Weights of a small mixture-of-experts language model, trained from scratch on English Wikipedia.
Size: 14 layers, width 192, vocabulary 32768, 17.7M parameters.
Training: a variant of Muon for the experts, 596M tokens, 6145 steps.
Below are experts of layer 5 (counted from 0) of a mixture-of-experts language model. Rows are named router (the router's row for the expert), gate (a neuron's input weights, with its number), up (a neuron's input weights, with its number) and show model dimensions 0-191. Each number is 128 + 32 x the weight over its row's rms, rounded and kept within 0 to 255. Numbers have three digits each.
After each expert's rows: "gets" lists some tokens that make up at least twice as much of what it gets as of all text. This comes from a sample of Wikipedia text that the model never trained on. Tokens count by the router's weight.

# expert 4
router:148128135102170077115075111122149107096143129090136146161092099162172129148141120144114123088061125120092125135156201127159128166147082134108200086136169153112135150126160157146093137122195126100112080140066071081101165152136128086126153060050154064116114099134093134114140083152125126135148120099115104126113186225149094204217130103110139138121072172137120118119112136127095126134142103158118062175144125136138116142139084169149128141144107093095131056176134099136170137117045119117108139115143107131172120097109100154126097160128082065095128103125082068177117122113080162111
gate1:111126123110131129086117114205087131134143106063163131152088128148096191128116179079123120106172148138129071132068189120128078060117102106110154127125145185091155156113122124199126144077135140115208106117152139099150100206151039117127154154113133171124120096137128147084162133153141127151133071130138139096102151164093121183171152144129150187099084163153155181135092105114186138110152159068177119125102167106131129177071073112129148119103144129064158109152159125150122178070075119144118120144061090149117178114082142151150106161117131154081113141160152101085117146155141165088
up1:107124129100113153085163083150116139154134121096114119152087144157123153137155121103157079104082109120076117080128133155157170156160128143171156129142186221136085110144126148154114166055121153095141105153088153129117199150129071076116141106021131164150125056146130131167067122134148115168135093146181119051117162147104111128136113134142115167096162131118072105103119080094155206136146206091162073141111185114115108148129079149132082165161146143150177120130158097178124143113095205101126117145105134145141167097067146081177150160134099179112118150165142111133110099142146141142
gets: ",", " and", ".", " that", ";", " which"

# expert 0
router:099129172144138132115149060146144104117128091140072138149164109155133156098113110086128134148119092150118142131142166109155154173174111163032073169082155112147091161152085117150122121146107155095124091093116158155150122131096105113097150134107097113016146138135119150082158129074161155116104098085152078125066136128157155100122178208169139084117166091126140120126075111091179094094126081115215128164176064152158088153158196117119122144136160140110160108124114136139176152151092170131121082059161175084095150127172100132144095102116125141131161086141130153150063170147142119177
gate0:120136137175109132098131099136099131044158084113131166085144130137142176135146160137141119121131041173125100180139106099113130175168151156120090143103095102206086131149150127149137125179146153151122093136095155151114109153170081129113192157126115116141143100128142096086120140137082169101142162148129098147105116138094123121144090154111153148171156083183155146121042104072170178150065103086116092136188189174179112113140123105095158150156200135110119204130102138101121110173095120142152123075108125094060162058085112166159147116092115104144189139166104165113077189146102149122
up0:105130159149149121062180188150096202068141142118099147168143144153121149106141160106110143129131126143100125166127109114131127142091160118121161099118118131113124147177125113126157073136107111089094141150149109094164146147156106179152177072085162096164102125127179146071150131066126158145151153092117102108104060089156123125161138174145168172105187123132155119199127102110140176118124071174146096154135185193132081142139158094158102125170131159149096087119125170107128092170128095170124135160142095114116192058082113208120131131146148067134088103172131186128106109215069079155
gets: "1", " ", "2", "0", "3", "4"

# expert 16
router:161106084088161144106151147113172115117207122122105110126078128107170093161141134136068155125132100125102148147163138075085115183056136183119151097101140119146153163159143091181176183158151158093168072160120085118187129128124129128046091145123148119137115137163092083127106138155122117144130129141095088212147077170183091172199156143076156095123048149147092158185142116105096147136087085155104173157127123191107089112161144145120123125094175102138131077119161108134117166169110088154152124068161108123133118084119184102087076138136132137133156138097073135148164141148112170137
gate1:104111116114183125156140133131135123104108116161112069186140078069120172112117117096094198141109148163136173171148093081146158124110133179100132092156126191145175164103140141137183164147138139109168123152097092089150124139098113133101072139152154112131066123091137137100147104133139184155105140176130139116112114142149087103180105114102201088086179148095127141186100128153112100082125121104145124116100113122158127107129108127106112104167220074185135101086066112126063158079076163167118110038166140170142135088137171153145137146161069108165134119127108162161084106110079044124
up1:116171142135054173081106130195097173095114159102125209120121141149097138182136149107157164121206145088179153099151154096136139154123094115128117171110098109078112118197130103204110129135083081067102081136141180113093096083148147108145134139146156126151160155133100096154140171171075169143043137123186112167143117150100113117088109088119153182136132107095106133093068156104128094099095118108147158104133194070100139123124110141130147116084096129176144066101160168095150138152146092132134173163041158122168129122124109121134126147102190126114112124126129141126083125171172186131
gets: " to", " as", " with", " was", " in", "=="

# expert 27
router:094118163138170095092114157155095158093143172116126133141125117166114182062142155117093102174132156152112178127087153112158128150141078232124078143131154109143113119106139097143090135130134171102118107107098170131114187104113084118140114103095144118121067127140118097114047140123102191092139136126097042216077184129146149196133151119113136034122132095115080147119129158070092144134153101138091122176133181157094159122149183156123118110126166165109115149122187107137209102087083189147131170106150176141094167101115136126139154148161092134108137122128080127156087097103139095133
gate1:130135110117095115131135139137123110082097159103097084103135111087116189088228149099150120121120126076120160115129147145139188136132106133147091145111169115169104111184140099140132131153137112217113111126089047134105094076190127145153124153059117186184085080158165087144078131145124098124085123130146105120176137135111067134145180161115121124181163107196124124153153084143154076115164138134145182119133110126159124135125070160137068093100120105153135093167137145140122097063067143119138182104143137120206131125099115142180103144165083144139140112124130115093126088133239112165
up1:100154155148138168144139150111181103181076135123133069113111127185199134096118142062076140111144105118149139131073087073114165131090125125179074097082194132168131115137176176167134103136121124123044092094083127144108099085171151107127199128111120129168103113154161157142097165098118157138099148117188162115129075144138088125072123151147092126143126100169103167105141151156135113115117174139160172169117139116177184136112174196126113129110093113125130140198119112163109138053137150095099168120153137099136125147133154134113047130165065192162135075126090148078130120176173129137
gets: "0", "9", "8", "5", "4", "2"

# expert 31
router:140107152128153111071114115159203112094160134133093065179149077131089093115129151130092112077107126163133124180140147117124098167105113127080094116109154119130156110107117139136135203156137129105114138119179047047122150142144110111110141130133169149123122131086123113089133137166143112141143175170199110133131139124125128083158198142109079117176144074095075130128119086140097061143135104155134082123166148160078153118152150119118118131228100166092098103181118099204133121135110177064147220107109103133135171117102160115102077146114124115088126125123101132139145184115184212099
gate21:077194164110144109064087134106103099095142172118128114155064130160101168148137162097118149113130133233119105160177178146139148082125126144105151108134138157104202131183157124100151132191158123140167100131137065069144102173101126129080161139164138137201140129180066095120152124152118120106199124134140134127099124138120102132164150158088153097133142124196096136166142149113125118103136096133181097166160134109107121108094155163116149119171118151137099082150100114169157133081113174118117226093148154118165164124075095173149064098128127152065127114192139091123088138117091081090
up21:100126216164200118179148059120115165164160131105160167077119099124115096080146123120078184131103147140121142175167166136181092137199153123146185096164084081119120159130131081154164190136102101123098140155147169129140137059131111125111158162110124112122151102088179158111143115085093182151131087119084124115112124114110148137168107049113122160075103134061149094119111115113071147103091201162122161145136115176141098104189119118111146134149161103094108127133102089174107074145111132142165148113112072135102124085093182093141162149108140086148089155148131107133097166099117207114
gets: "\n", " (", "|", "==", " \"", "==="

# expert 17
router:046097133121131037109108135112136124079187144109112121146102127137127146146144132105119101136119107110062172131162148110188168154078132181131108108198178108172167150107179081172170123181130123087136155090108098129191162096108142059136127073141117101140077135113121086139129135134135106180133117134083106135112142156166043126170151097072061096179131131145155117145089144115141081135112137116153109117143112164127127094129142160139164095151125142113075084116169107116141186073091149115166131120144144077167083034119139059099170152109110132091146124109127126105158068176085123133
gate1:150130138173136134089097159100126088119123165069095141188157121198114144144100159150164097128135095124070135110127124121108126078107160155148095130090164129132118180109126119117157078151165149123096163110113117100168181156120150054203094109126109110110135159127118175159135131129118229130123203143107146091095112091142069082125095089118130088167085098139115108094091099135148161154139086139053150083199116140096126097098128128167178106103148181107094119158111056120139130072144067124175133121142078104189107076120184086114169157159094114088128134097083154118178116097130163142
up1:113149105126138087127068104105107142166117117130134122159164158098129147219155118087125118129115145175120153118020112096125153160139157148026136180123130144147136096136076128163138118153112161194127090157149104170113147143119143108134118171107099246131166182121121104089105103159095043153129111111106176117105136159103139198158085144120131121155126150165118078189178091121196147118124128155125080137158145155150136141125108106106158134126184114161148161064103158113106117183212132147136098104147162160161157114139084160103109128144138088160139120123188082092114133148125098109
gets: " the", " The", "The", " he", " He", " In"

# expert 20
router:098143110148151155148094122137156146087128179111125126115152141135099152063131121106092115111139088128095126135104146106128150144123105164117073152131121113169111124190091122183091126117165186076131135088053105147137133125165100131098149100137120087098102066095120098030145144122117170150145167103114049175129134133121101183111179141158093034121142115072091156105125098155145128130099113128157149120167152145105173127123170142128153168132115118091146117098204110155201152105001175130116158062139172127114130067141158156144125151177120144093139132072091146108141095089113119185
gate1:162117114206118122140083137110149131152133151150157173114156146148110118129132067119084121167112097094119093153093154140122138094109160134135105185099124160106186061130118096146083120148129119099185079189162065115140079118119127099148125129135157131159117165115201152131136111146169159093138114107119125157135119128092151177159169130146116128138132168110189116174150127123131121167077086118056102066163154176060130067125087138138095133142171140149098102072124133151174078102063141147137128139144110136179089127116136099135085188105236101154155167091164213080185147128155126143
up1:175119131065150128136067139115139148131202143187118094066148107087099105123114171130129136150142046131151141095130090080105112066084092105140094169139124094088134104156111097106103068130128096119112147085149133122130104167139131060141150137083152189106176103106113135137112123125142175196094172141136138060108116149152133164072118071037091098166080182144193146105169116193104077144135121134131146091088144080063123093112080117177138158090134090097109109147138116113134153132141132161159115132116107155126147161127121142120122138127134100072076131116114084115050119184113086170
gets: "0", "1", "9", "2", "8", "5"

# expert 29
router:117129097085154121097095080231115084097157155119090129112113140107127116091159132168098144129113055198139117149144176118129099139130166190098049044112107159115137148143095139176146161145106153154140097086152179149155135098072118128165079132144145088120141121101117187108072154161114091165140109117095052154139157175136104113129194101094111092111067100105100207149086149165073098096140119121130096128214089199123156111179170146118152149150115128141067066117097118107181126152114100141158134115143130137105112130105128118142112115162108149080118132118132128122075121094164140133
gate4:083129104137153131141078170150103102063153097123148160122110138116102168108152172175134134153140175134139160103180155148101129136106137166148151081092094105197145134150129182066138084131152123199163092107088112153091126121114113113157090145160143142143201235094092135072113107104098089156129143141118110154183151070122087131135129133087140082176128143105128190116033139112100152122097105105156110114169090128099137092121174140132132174144092137114096110099174107200171162154143196151103071123158135181117165165117106122124138145148109053101084144131174171136095131170099133094
up4:150128140093110135148180143194105127161170134128075174183138147089145103097159163121148064125174108168108091090119083072141190108120154084132145127146116123125096141161146162152184126152102116157135085059138165103097181098107173181137092074123127095044102105067110121138114172114100147110174116121121115090138099146118135101143116153122160154099132106101197133077162122112113124192101080169117182135138164212161162139109059097166151140118154102193143190111120081079150094136148139149105050164104113129155141143106135132104103178151122181130124128119087182136147113125155089154
gets: "-", "|", " ", "\n", "=", " -"

# expert 11
router:105082124121173148145114122128184127101185123141125109145119119156183131173134120158094091071194125160112131132188196098117118100074117182116141111128143119100081124134104164145145145109091149065131102183175105119133157111132122087110146117069162119145070153119038135140079126105112062138104166131191082142160141137139111230145118134111152077154064157100082115131095079093147155175051086167144177122148131164075100166146110127120110123093183126157075120126134112088119155149091079114170150075149144093132115125141131099181127104117125134075131083119070116157139146174095125121
gate1:102074101064169119117132048115136178155130145116097188127105140124119136154143116084150126134128139133125138200176202116151132173118132117096160104166111085144080136170135134151163091109175175153131123137126135148094054097095158075142177153167144128148115130142067091133105060127120100115176107185103101159087128079090148139149185099167162148108167088211107139092128131101188112083124153121111111114087076134097112178134095125085122158154115157134067087097102148190078132105108147141147123034134159082137145116144114107148081128154050121086102133129144098111131139139117111175
up1:139172116138079090112139136155109069153118136189124090149138154121138126117096124107125101135120124188096084127095099082146172123101164096127100146136170142058121115145116124110130164117117113178161178124110139118141201087153106142101088133107135108140133127097138124089124137126110142133149082139124159102131090104167134138120115142073129049107048105058162092124114138102178094135084149140106145163140160182188052133097137182132186055114161111111190161129090141064094084175115161130146180215109123155100142199123151095149136161135169151111137108088087135193127156108077194103
gets: " of", " in", " to", " and", " for", " on"

# expert 15
router:192093121114147112121101134156131074081112098116085129156134126139117177151117128165144132121143122153112127208144142087127121154111130126132118132084113108121093112174072173136138116109117162134160095139119101098108149147143160103130150139112104121110115069124121145129166065088124183103116137112142126130101157162148042122142126092152106122136105104162115142136058044161159129082105085114125081134154150124141134182155145136100190114159150150093112134095181163128166180130077140070154134090135088116202150119074155129161080112119072093000103090093113090214122119177144170116
gate0:160083148118125090053150101140136138156177136120074114112114147121153120089186132130191048126161167134137154142123122080125146098146136139158128127160145098109141144121170139127126118150093111095148114138164126090137145146130121138140059157145131090144122158148069160081103020119168138108111110157198114178116087070114109127133093181089139120175107105088081080146114091076096173073143183049128131123191122099099096160131097117072128117078139136085157104141167161168124148158073163110137141095224068115137160136137139162129096098169112143090106086121168147184129115123144144165
up0:134100145100054144102172127164134160105155170140110148124111087101100117121147133060064200142173183135126113111175127185142042132110139121135113117138102141141121097127166144095101142131143131139074122101128146147126076132132099134094098098128143107073179131133099174110195144162080158163176132160138131181152123147128132153181130151160100184146164089167187129125144092134105084148086094058094121178163154138106141150106138089157138165122191160085139105179077106092089077099126130117138157098147135126141136115145178199104137067060155135144144085133110086099077157140044090133
gets: ",", " (", ";", " =", " &", " de"

# expert 3
router:111087141130181139165116140102107137099190106122111095159102107178152189177139142103101113083209087145096114154178140090078112121058135135103098117098139157136150164110114159162197154107053145107180146154168082129131092147108090122074115177106133131144120065102103145119067165100121091147120137122140079163118126172145120237151107146127178015153111124103108106101140091134115168117096104125137171088155122195098087126197131135161116142132188115149128132179127106144134140169119127128162122069144147162124133155123144090154104116106155116118154116126092091157124167178101175101
gate0:125101149106158126130115127124172128182121068181120085129072137111114168205131174156156156140105140118095093165156129090106156068123150127120100191125165105065140201111182108105180136111080123128214161141149107171079153153112122141135106112068094089082117101126093144085157170139141123101144140135149102135166105090128186148154124129127127038154121102123134107137099160112132158148074098126149140169077143144060128134140118119119131150141119152112125135176116120094113158116111191070135165108120174078155206152137170110169138129092096060096160137044084117124115124133186172088
up0:157074178128045139109125157134130156117052149147179152086110087159147063144147153092140149069142124143170119162192128157142124100104156134140148114189163111151099128080136112145127183218135150127118106071151076144114153144134152087135145151105150182114098101158176103126162154185173168145128171120149097122110141206086110157107118130141149111133168130113096033151132102152140180115141139113118086163040150132089119151054130136107154188099131111098105064136111169172138148123117128118178107124100097171150099155176094109139185141102150070112116106157133145169136148105112121145
gets: " in", " of", " to", " on", " for", " by"

# expert 18
router:080137154097168128101117110126148108121150118102105153116111158100135144032148153176068129101080075115145122153116156114100104128122145137154118090112131157127192191133151134204137156124126174119111078091109181164080165061126087112144093135122083115106121136130130133118121114156110104197126116170105058128166116158136066140125151123082094053111127085118084170107102055131100119133098133117117112123245081163137130078173131146111135176113114119115077066087124150091159161150058124144188137090085162120106102150133113114101075095182131132099111138101092128140185129145165115126
gate4:082131129127162067093155086092146138086120130105128179123133099179127073090131144152100161097110153171118063105147131110107167159147093124129148124171143145153068151111100127137168093107101208134133133138080133194129120131113145159105113108119136022150103212124124165108141120144118093082151148111124069150064139137093083155084122151103138078121121103118131129130108184161092162082157129072089064119139155060121123139130148156199162155178150103107112114121141088114150184151194083129129096146200125111133100161118130162036106103140112137129188081160130139161146147155136161119
up4:117176130121114178097106129100103161160132141137148092142118116101211155117138096099170113139130104105122180152139142130150076121109138152109106145095110070090171106132176079156082150175131063089142131113196096125102163138108132130152177106150104201097118124147144110140173063137161142152080100117107176128171125077162153101170134144133123168165154129100168110144119095112166102170089125187224132148126096147156110063069107066117155096081130178136113131097121198105101103106079194111155178113083174152134143065097128086178184113127123116150123151083123103121114137104163100169
gets: " ", "1", "2", "-", "|", "3"

# expert 6
router:073149124110176121103101113115122126135210143159134126125119102159175115135106075104121141149184072118124147148151226093111131156101104140090090098053131137135093129139139055117114111093132137123137136118171117123116122163157149087121039056140177112148125144070091168126114173066134098128145090128177116137170164119126111141120209123181093124198086098147164113123128098140119214145116091121118087101161115112127054161115186138127152114064142100121138140161182143125138133108136178148188094064109108129166109111100146111069079106121139084077108139126120101163110140159096113113
gate1:145134125170170131080098144119152150173135118128107068093122151113161142151117088091121118208133084139127111157091192124152139099103132124083111051125124104131138146184128056173096143148110174125181150140109084105062158183140137111094098121103144117138080096174148128136144139136103159141101093084151153142187193100136177122119143155135140136124095136185197140183088121193119100173131082113137125143172132183097072116128149121144130173136144083159143200108109171141149103154165167098100228191109157147137075117089142164163071114144136092058123113140113120119100159111123131097
up1:094116118120131163168137064111151120067093118125163128106131127118136084109149135104115150113099125134119161114097023099109106149135029176154131200115120118104119129101162162116131072140103138139122065114123128129182070158137176152106200170189140152142134106143089153107131155160125114161104160115095076132109120108151164152145111111136126145098162186067120162128155107098211149122155075092091083173142107112131185143159090164123120119159144133111082069147159112126147134175108049119143079137183106069065103151115148160123134070175161104122106175113159112105137112183175147118
gets: " of", ":", "'", " the", " for", " in"

# expert 28
router:104135161038122124094089073169149076103095143166134160128136147145128177148131130047129109163177147147131142145097190101134147163105128132121160102086143110177119091152120106175198113129072148140119160116125118168107145138118154096123170137142160171106103075109114141054124143100174102092161080113168097082055147145131074109151155143102138112154078088149117165134029146111168141076152145104153109148128139165122103113117160126088169133125120193082135097106106197117127098099077164138134115121084166133131070093093156120166081149184142148092142119104098121208113128180137153095
gate1:138103142108151155118138112078121116106127119097112179147109104119104099075100134103126120165067086181157164127128159107077090129132103048128148086151064135147170091070081190158129157115123148123154141130107131122076128184126138047155123129112105117146158123136144183086150157149090135088157098127145119091133117170183116073127138156201145122169102056126068124136093113121173142123111114115168094105097163136144158184154135086143099116117159068085125088147146097071094112159111161130072161128086085113213169071101100137134103128139149162111108113194064118159088122082101117076
up1:116146123113139110118171182148103119130092139174136085129189175155132086031105158144157119112068145087148146097128111130166122091140124138192131163158121138130129137115104158092070141172092118145110131079175153105125100076138088133103118125096163137118097133122132083165115057130088077164099137156134099167137106104129140150091107103133073124102149134188159055139132124121122126132133106090140136147151071123183127043133127142102161091094113163131134135092134100147114078162134114152186077170118041125089134166171171097086129086122149121166109157042098133131177116190163175206
gets: " the", " of", " The", "\"", "s", " ("

# expert 1
router:077142119119126119147127114153130100121154164148094090103136138167118146057126135130101112099123097121149122146081121066115149095150107176091109143127143121200079101092141105116117121110132107127160158103036141129128124145090131108130146088106153159079109149150119064128073112104137151156069115111127104162076080135143109140140125175080151036176127056114118201096100152104161119105124105163099129209195138170116119180114184141121107169082113153074134165179156129120141139103080156095152119036145142123167158126091152151115153188162062162108150166144136125186126143131146114064
gate4:139131118081090130108082130113149053130098106130110123147153074177155122188117134196053160086153108115087151157132194139126144145151135114136047109107146129130113095121099059134137087100027126168102186125116119125108094124108115115148171157222088172105143172161182121129149117098115104171169086121114150186074117142117090116082131105079161092171142131183155177142118106180147138136136076113100153133129164202140120128138131140113089183141171151077074156214126184109124129159121117109108130152136127125160091119112137138126140168134101102106110136158144141138143186098166141149
up4:076092168194189119160176135142117142133141117114156142132086148087152126130123060127129112218153161138214103180106120079197154118110095102150142092159136113153177104132118179134093185132176158092154100150103172141121081178107162120103051092074127102168082085143079137106097109152164142029131159166068131110099107105159139126199166148160093162136127135114145114148142138064152092132102183081154100154100122099095158107141118128090150106126098116138159145125158135195095140131160146114110197097124126148133128146132140099101124105104171112159160145117131136177125081099102145101
gets: "0", "5", "6", "2", "4", "9"

# expert 25
router:100147118110145063104136166154138143120122138138138178134064099101158139107138127097139127151144113134112164156130156115143122117119102119148089142163243128108156103106115127072194157092146201099155124087072160098164109126131098054162097153094120070055100115153119105138108144164186098170126097096095040162136121123117126156145212140145086125117154108124127098114103038161133033106114113076183115078253105112125152114120159142119133147122114197112100104141114150118147165131095127125102111087124138155137097102120098138122136109148140114109158110122108106165152127167151139112
gate1:071123117165159118078177127168105091118127184167110117206150121112145121121130149098158060204114103157136130156146158160111117131142143130138150108095101137091156112105132148103138126080117146099181134059132114066111128081091166071220147168155106153103102119081112088136145124136099115150158132145146075171153122147163173131129169138125113100096130124120148178098142090128134044160144169113113072091203115129129123123127165135114106094143125174108126150150126102128082062122091146151144109102149155148117091116039109071111160107140112091179202102054108132142170129193147114073
up1:215124143120205102160141145151145176111097133123120135110134137151064124112111123121095152145122128133133125107101132072110127096148143188144132073140126107105117119102135119120146121162141078215108126175119106156154138127160165150139120118100147070150154126136084109137099118126149110099190109101156099093086140104076068156137158178148155151151098151066128133162055147168073131088146058067136084112132145152107147140159076100065114127149172091210137106091164111115192123141173112110097093112117109131128110169156181139098121148166217138176189132161175144135163055134152092164
gets: " ", "1", "2", "0", "S", " —"

# expert 12
router:117135144150193138078130115168179091109101133105125106120109116135130141169121096083118076121123131124134091193183178128109095120098200131061093143105133149178161118125086120144142162170137146060127081038137113172122172102153166106130095151046119137074152115106075122096089067082126101160098141121127120147109116149140138096103110122141074116088135061149091144148085125147143051126192126142143049193168134107162082180153176150120153116094123130090119131125134150163113166120141166144167113074142119079173130139121124176138128152150107081102109146103113078128088177153173140177
gate3:160139128115156096117138102129160163108146085221123120098164141119121160078131102109122133152154186054126139138145182153087088165122089177122117154110147152128155114136107077112092154160107126177123118175183136125175152116097100137119134219140144120088153113165110100155102124142111131166081093134151105157082174190096118119154156118142085116143157065060133117146085120076203100111116137047188127135074133095096105116135101068139107106139085113098145117102096153194105144140113123180115123125120099171169132094118133165131135116132116107111090055095082068113075116144048109171
up3:146184120171139095103169177114162130070102139119183141092124210106124148106127151207103141175170150109163117126189115121100117159121105128201076135094131101056132153102139116140113135139203127135078159145095120110184143096161137063097103089134141046164081086125128162116132103146111116166060118170077171129104166168144113140086103134144096053124134122085138109125106146129198101083103106107130149142075073114187139146110143137082150112116062114085128075123088140132111130160091128151109137114079066146159094079149148146115128135184118125108135109083101142126086097127102117154
gets: " |", ";", ")", "|", ":", " /"

# expert 19
router:144148115097157082118126130136185132109173196127142145205169148160133144145113112124142122100108084196132109169121109088100068070095070183075143104132142156131077116129045128076107116108150154110156103069115093084161095160155099128120165092076103079117153123108111181062063158173115115096107097084163112166075168150173168122143152115081070126104142167126174138127128090126159123115112117140140098087140190146146105133138228167118120156142148137140090094135126166102092128122034128095140156125126099156154130064125148156117142157143107105106146085127136089134122140097108174111
gate4:122094074178132157141168130155145126156163153134111134112124129133072087091140096138117194120128058094124071121109102141117087094085103104135131095168171175115141150151054129118135128167121172109125124137096140119084096163079174125148173126139120150113121073177098103146131180177117133150175089165083104200069120118127101132101135098088102124115168089195094157047100156128164158085083140136150100139177117107128100171175135132103111105174118110080110076107094152159140158134121107065185157111199132139122148040191135177090137149155119107125151104155131168074129094147155149164
up4:117112069120115119135164175141158102138108119102148153143084146134177147115158115166090175130170130106188095126097109142114166086125092111114105124171167114181188122129051160138128158123135149112096144146098110138145036153158148091121168121052130157137129114125062088134165160166092091107194097156119075151082081152132130141142085125090083157109175112156120154140127164133107119097114128190179135124178129158122156145125180105090176161146085106105102079144122131124164092144112082067148111169166132104193128088166111150116086143122158137156117082103145107073066219177103169154
gets: ".", ",", "–", ").", "/", ";"

# expert 13
router:156136150109159062109065151172145105130110184122067221148094096176164086104132131173106104168129100127166112137098142073118077129133127183075085145089149122136158158129160125081085113137095116149120165095098125169087095123115107105115159109114168108109111149138124146115102070106181077198094097131139065108121169180162046107148191101123114093157126108134146085134089163075113120156182093155151153134135112139108153096179178143075163148115133114115098103110099157133143108067093154111077139111083115138090113120132107118142086147120110133175167109104030111146111132093186115135
gate1:137156066129144114122139112132162099143162088088134159109181151088134102120088158193165115103148148157104134108153168147113099085065103162081132149158111096103111143159138164167120098129116151097051152107124132123087175105098131184049188077105182059111128150145143138106130123146155181148091135105071090115099184166120125081096114136151186116134107102191116138091122132076182175104107115106133109089186109173135084141088200136140114122114136126177143144125120064098137119114099190141120126141151123149158134181082130098155152091059151101077160133172075083140145103098166093092
up1:149178107145149099137094150120088092161114154180166120146054190116141109115110124103130143108179129092178124148136123100147108144170058169177121142194080122105159138136117116126099172093213123150118137137123120182132175125192094148079118191180139127101122092131123077116155079166079146094155084127151056089068140169152152215106098113155102164141130120106073103096126130110131169143103114157083182180123119121126097133120097136138151128125140124090100144124087142121123124145124089176111139070127127122179037162096174074072145145124102165144114119115144171104159186096149112166
gets: "-", "–", " \"", " first", "/", " time"

# expert 14
router:028166118173164112116127043198117081159100175117108102150132094128159123168123056069137105125177121153128124191165127129115126137110169178104122160118133142119160110141054102107118127119110167108148093104166122122156174143101151119176131152057121125063172126050098073074127089169128109188080142095054118133140117163132143091111141147105105133139094111092143172132094097142141103104103122095101102128159025146118078140140135107154160153146138120127081124179122139161161144129128119102195096085169091130113127100123105148064157141201105132103121115083124114122102127127138137142
gate0:122148141157130140177132119152122084136149120106092125142147138162126123165144088129139139122158126095158178141104138092154118108136145149088147137098202121157165162123130144089113127112070197142136144104130102178113158137156126167134143165132116119110145127104142063100167139155105181121151059055139076135103131201147161168133113117112124112135065135140140199160136137157172112126128084071149173121148111107107090155142070168111187095143157132187202153105118111169170161185108129101110075142147154174138037072136140087104187142135133121118166212110069067095107164131113200098
up0:080154140125129108091141112115123106145108128109088092162173144163132135145114082138135117120182098137182178180068176086115069169129154175063079157123174103137138127151125121131089112169116157195115097177182153233079145141116167145134130101105124116131182126102091093090126099104123140138125123124117154108150137159062160153142135155129107121107094138078142120162103153146130103062101157107139140074110106127154050139118103138136220121144113144137141089165158131139152125144138132111169162138171231141124182081138149164146110149082136061081151207089112096097085116161145120148
gets: " |", ":", " /", ";", ")", " m"

# expert 10
router:111159162149147097104056115132116114103095115122087140172088173110140134082156165147140069166152114132086154212114151107165104172095062140109146107143151123109162178139124087130123124183127188075147127106129140147117153130173126091116158089053196145126090114142124132128145144166169137168157108129095117207086140147172104126123121150115159075183130107122075143208115137098111082128158137178137139150121144145135162102139149137156162133137216057114111176069114185104210075070147151117146134172076158114133110085095178102086114140154111103102125139162114163150118120128102158141
gate1:133189174138149126123102110050138073134131090144115110185114157091143138129076121167128122157124158148101186190104187127162090142109112014123208093157108103108108168157102122119170107142133097124156120135105113115105129100128140119107123139123109102124153041101147139130175132041124116082107119105160124208099137121119091058149094177086149123184163141102126126201107108118132110055136039144098112087140134110129077125157124068087131111137159114091105122144160077173141114113132168084151145161084121056139119119110125156123081132135121141091130144117116115116132148131116192143
up1:100155163152136090148113084163126082121109131167137157138138162126142101135109143157125118129123163138194190141140116122180129109143101102152146127121130141146147101190155116105164160124148109176111080128129154099117162114140121135117149129066104065177143132094140050177151106115143177127158107126207159129186127094155134143129096115043088141150076137141152201172100110092082065154152142138164082154122122189121047129117113129133111103064162091141129088139162121137142135058149085140091163097119088054129130130128103141086102142153172089124115164069149133019137120194141130098
gets: " the", " a", " The", " his", " an", "s"

# expert 22
router:094118149146128099104120114104134089103195129128103129157130069164178080067149090088097108173102107170145159139124168109110137158124169137132164143092127113120110141103167066139200140144130124094118158047096123125107131123141106111084043100094214110137204132113111144129129141135169132132131128157192120156173106094103129152172154197085140149165162144097128126119119143037066077126178146110081081161135155141176098124145188155155114158144104115152064121108161183172109109104137131113172163106169152056150106119104163148132144124106163078130159135149115153158132102126059145106
gate0:113168131135135098129152125152134126178162126182098124145164111145128083123128187148119079119105134195146147086156153110109084089149176167140150105140098136121152146133127148200063134099112124128193145118069085105099109134140221092098135135064139125161146100111120119041098078160160138170068169073123132121132165137151108182108175090083115104100110134121138137116167127143109150155117089109100136118059148153114166101100171082113132078119128178137127123132175164154115105095136121112146196064063161129134111137036124123167162117131080071181144103115116144176165134118069173106
up0:134116142153141160185158096119163162077077173135144145116101159118129028129166118100098122109134124101119139148135127119145133178147132153186146128090157217145114125128107066085112178085113081122120149165157157154165128206159141134101137153097148040093148131156124130099145177111167107128158146094092180105075146098116128190102146136130071120143109064136089192132137166115106116151140159129139133182081170141185108179125081169144126146094143138148081116124157140081173129147101186047136146085160081123100193168169064127142167131115128090105115132146114128147119147131081102111
gets: "s", "'", " \"", " his", " her", "ing"